Below are experts of layer 6 (counted from 0) of a mixture-of-experts language model. Rows are named router (the router's row for the expert), gate (a neuron's input weights, with its number), up (a neuron's input weights, with its number) and show model dimensions 160-319. Each number is 128 + 24 x the weight over its row's rms, rounded and kept within 0 to 255. Numbers have three digits each.
Before each expert's rows: "gets" lists some tokens that make up at least twice as much of what it gets as of all text; "comes after" lists some tokens at least twice as common just before its tokens as in all text. This comes from a sample of Wikipedia text that the model never trained on. Tokens count by the router's weight.

# expert 27
gets: ":", " of", "=", " in", "- Genus", "- Location"
comes after: "\n", "-", "\n\n", "- M", "- C", " (age "
router:094118122128152097124165140116101121143122108082153125135146142113093119143104149130134134120138135124147108157142113089096139111092149122137132097108112148167131137131084117150139102129122136143086135131114097170131143172106108162172105103103093149120136129116122185140129169125140132158147163126120142095115106138119098147120152065144109148114118119091134128180132106109107125159141115164137171126087091120112107111085106109100139110143139169180119155143129128126100083152085121
gate0:125078097084136130172144137092097118079144131123111088086128116144113130149133121076124113155143085115135105158124105132144106102105149158136105165127132133130112191113118094115137123095096130137178132136123138174133136095127107099118142137105107175129138102122100150088104108164133106143121159116137157136085061131152093094119114120111093113104168151101124103141093099157089146125123155144101120146189187180164126155119164121148129132103129139137134111111154082123113107167133118
up0:159129144097136145145156129112141141108157112131165093118129114124101129147181152084112102146144104170134140109146130135146144109100142175118111135101121144109109111129164126128148157181121145148114135161165108130104121093109149099127181118118120137119134102154111131125098126133135160164166163154123152144099136173146087094127128143074128097152133108162115121177109094132137106132141138145108131173146128172147131122099148118143083118113151150140138114103146137135159172136130127
gate1:180101148121094143155137091135120135162179138088177098090112166137144157120131148126137100110141148140152126106153131127102189138130118101189083118109150143142164117132154108142120159124126117133096099076068114120093171132134133139114107125131137161128077137114141155145138138121122143147126116095117088118146124151117138092125118120132140128129142142137099123096115102134083122103111126167107137096107109105142115135145106122146094172133142129102107108163132149094121096166103147
up1:076128118097120081098106141172108115110159152128093076174086111134131094145129145135120114143107113135090124103138105165130152141071181139089135165103158158117128112113087151101139086130109175125131136108120109115116137160122109122099076090123124096110120131080107102084131116099135134044148141147121113117133128166129122116134137100136135133157188134135132132076124160096106133131141124121142147127112147104148143114112207115095141085151126168122152110137135082145138146117160136
gate2:097165152143164138116119145145130121105130124144175147120151114107100163061130087137135097116153148157163141125085106146119096145145148131120166138140154120156110125127149123113115113174130128155162129124159147097159147065127151103087110146108119137102115117098156158180091157145132109111119121124109138117118102094118140139130064109097166122122131108171111124118135115173147117134094154121136151118155119151138145114177166099153090094148114133136096188099094143098140137136142088
up2:118115139144132112165095133140088147122160145096133152122152096140139158152146156159124080082136130102106128133140143105144137159162131133104110097097117159128125082163119120155117112105116147124115115118070113147119124163130100121138124105183115151148115122126065165113148111153076153178159169104145131115103159132117116180087168121132117113126091162109146158131118145139129106123150082148117119125089139107161138162080116128101151157122140115096172097139172127110163142127139156
gate3:174124133109144143139138135122127130081111126107110113090098127129115065110097161126174120143127097133108125097131108121080135135105146088142088166098126067128148142099112122063123127150100133109141133078139117096172104076123107141152153130131153161154179121143113115117146155126114129134151091121133130140127121117123114119074160151105143139119082079114133134107094059129118150145156126111123102133179094137137138150137132129169157136139137096162144158112137094134099117144134089
up3:180128123146115165124124159147130172079097125090139132097117145114114071141128131120187139163144111129110109106103106107067134136147109082132113108091109071129123175068132127087130140141113145115133136114165111097175100101144118149151145127127140126171166126135148128114140166139130127148112102158114088128155118110111113133111164124122143130121080091122115129114096077143095152131137119122140123154147108162145134119120124119130120122145160092155181140144128084106156111173110141
gate4:154124121131106101115097104129123122144115143093103159165162135102125148119112118154096083118120128172117111111122076104088158163171110113131129120120129141131121137072144127097135111142134163119108101200104133131117123118186110124130109144136115092180068128146131154163148156133115118141095177151143076123136121120090132105137137146117161138098140154087128123163144062185144123065117109136171081108134116072094093112116148137109130109115143121134068148174099158132137124152149149
up4:155152113200155122128137128110116114168154140112160147124052100124116098157164147156137121130183137132156148166113113144142133131046112160185157129107157157104076094077104099135150149131100124139142103087128134147143123159113120135133154125141149122080165107149103153141118137148140161110147153143108150124086139139136081142159152105130162097129170141126111132070124138129102161087155156116110138119087074105138133136159131134096087196144076142135146116112138154103130157139132109
gate5:147153123152132136136121160093154137133142163115099118129184133146144151122193138124146144156153111130117121127142122151101119113107112129125124132158130121140150116150112129159144172120154141142103149118114149146140138128133130121130109121135125152119122062154106118118097100124136108153115118111124143113108131114126105119131113125154143142155138233106149144152135130126111148113119133138140099115090129083127132071095108197113086117136183127130133088140143125119138121145084157
up5:182140081141169152172185145136168139149159188136117147136183120115105156144087145128124132085128076091140135174153115154105106121153133154145124134156118128162137143126095167147133135130133141141104136169131059097109098139149170110073132144135094136138097159151106110066150110127114092148084151085185139132135140174111118128115128157144126139141144155121115100143125173134141138174100133090129096152192110111094116113139115114098131084144137139112107132121106104148140107138126122
gate6:099116192102083123115110111106118107140085126122106139142121137124135117112164143089127119148124138129137165102102118094124126139152150146085087102097148123096177118110123132121158130144134144103094105105153137155091064134139105102100135165123136080101131119119146152112171125113097157082113120193129109123137160123113114119115153132108130105122160126161080129125144145087144120140067137124077093156102125097073117118126087122143149180142140115122122156153122165117123142132122098
up6:085128137117135093136118124115119133101096093157146128149163110105110098096176127122145119116166146115092109149102089096092144105143156139101109109130133127101114146147147134140133108076200115099148154144150145113125131136150136090156129125137117116159117105138162150129123118105101119147106111127110131154166121169112168095103141122133113154100115137096166098082116132109207115097160163118159100133145140136160148099112100124153119159139143124118109084117118097146153119110148136
gate7:132101153154123125135119146129078183136136143131104137129121141134095144127103143138141179151131151103134176082162135099121123144149085118137117103122107145073099091094127119107103141120102123113085124129141137079137121143141139096087149093143146089133084095124068124160111132108121129151112138128132161141141160122145131076167121191125101146142105084133132112157144112158140130147113100115125122081113122132144110134140100126111166112154148117098111111117098138121144085136167111
up7:129142086148160145126130154080144143153126065167151119159126114137137105138127093160122128147141135121126133080135094165062123138110096139152115146153129127107141079134138111137108132097087108142094140148106136141105144139165173158148159111146110183155126140159138142096147173081153124094120135127120116124134081133142118126113112062083157141157134125161154138139072112133145143151125089100110123141124124119141155105080142126145138129093111119132138116117112119146149112126145157
gate8:124107139116087110130117153095155129130186135181097112139127099087160149138104116085138128136138134151118130116126137098130142154130119093105157126129167084141112133168139145134114136120141163111141148116144137105144160110139066091094113143132093152162096138129166147136101130116150110144141137158127130111141122144098131117152102126142100153139117145079095130094083118119173111102137100154112161141136138123153116153137121132070099158159099139167102126144137138106166096190144174
up8:099133171136106168147161132137159136138128146077139125157133145115134130097092135159137108111125152113148098114125143106109178107157149137119118131193147120127105107152133120149149111109163131093132120110091095125088103121130135161132151122124118110070137135172093143140126138117106108079122119080134103128144144151128122099121115153128104139107119139119112199125110117165160149117126095159161175132125116130129135135143143161137129118129091128125137113140112154125097126109124100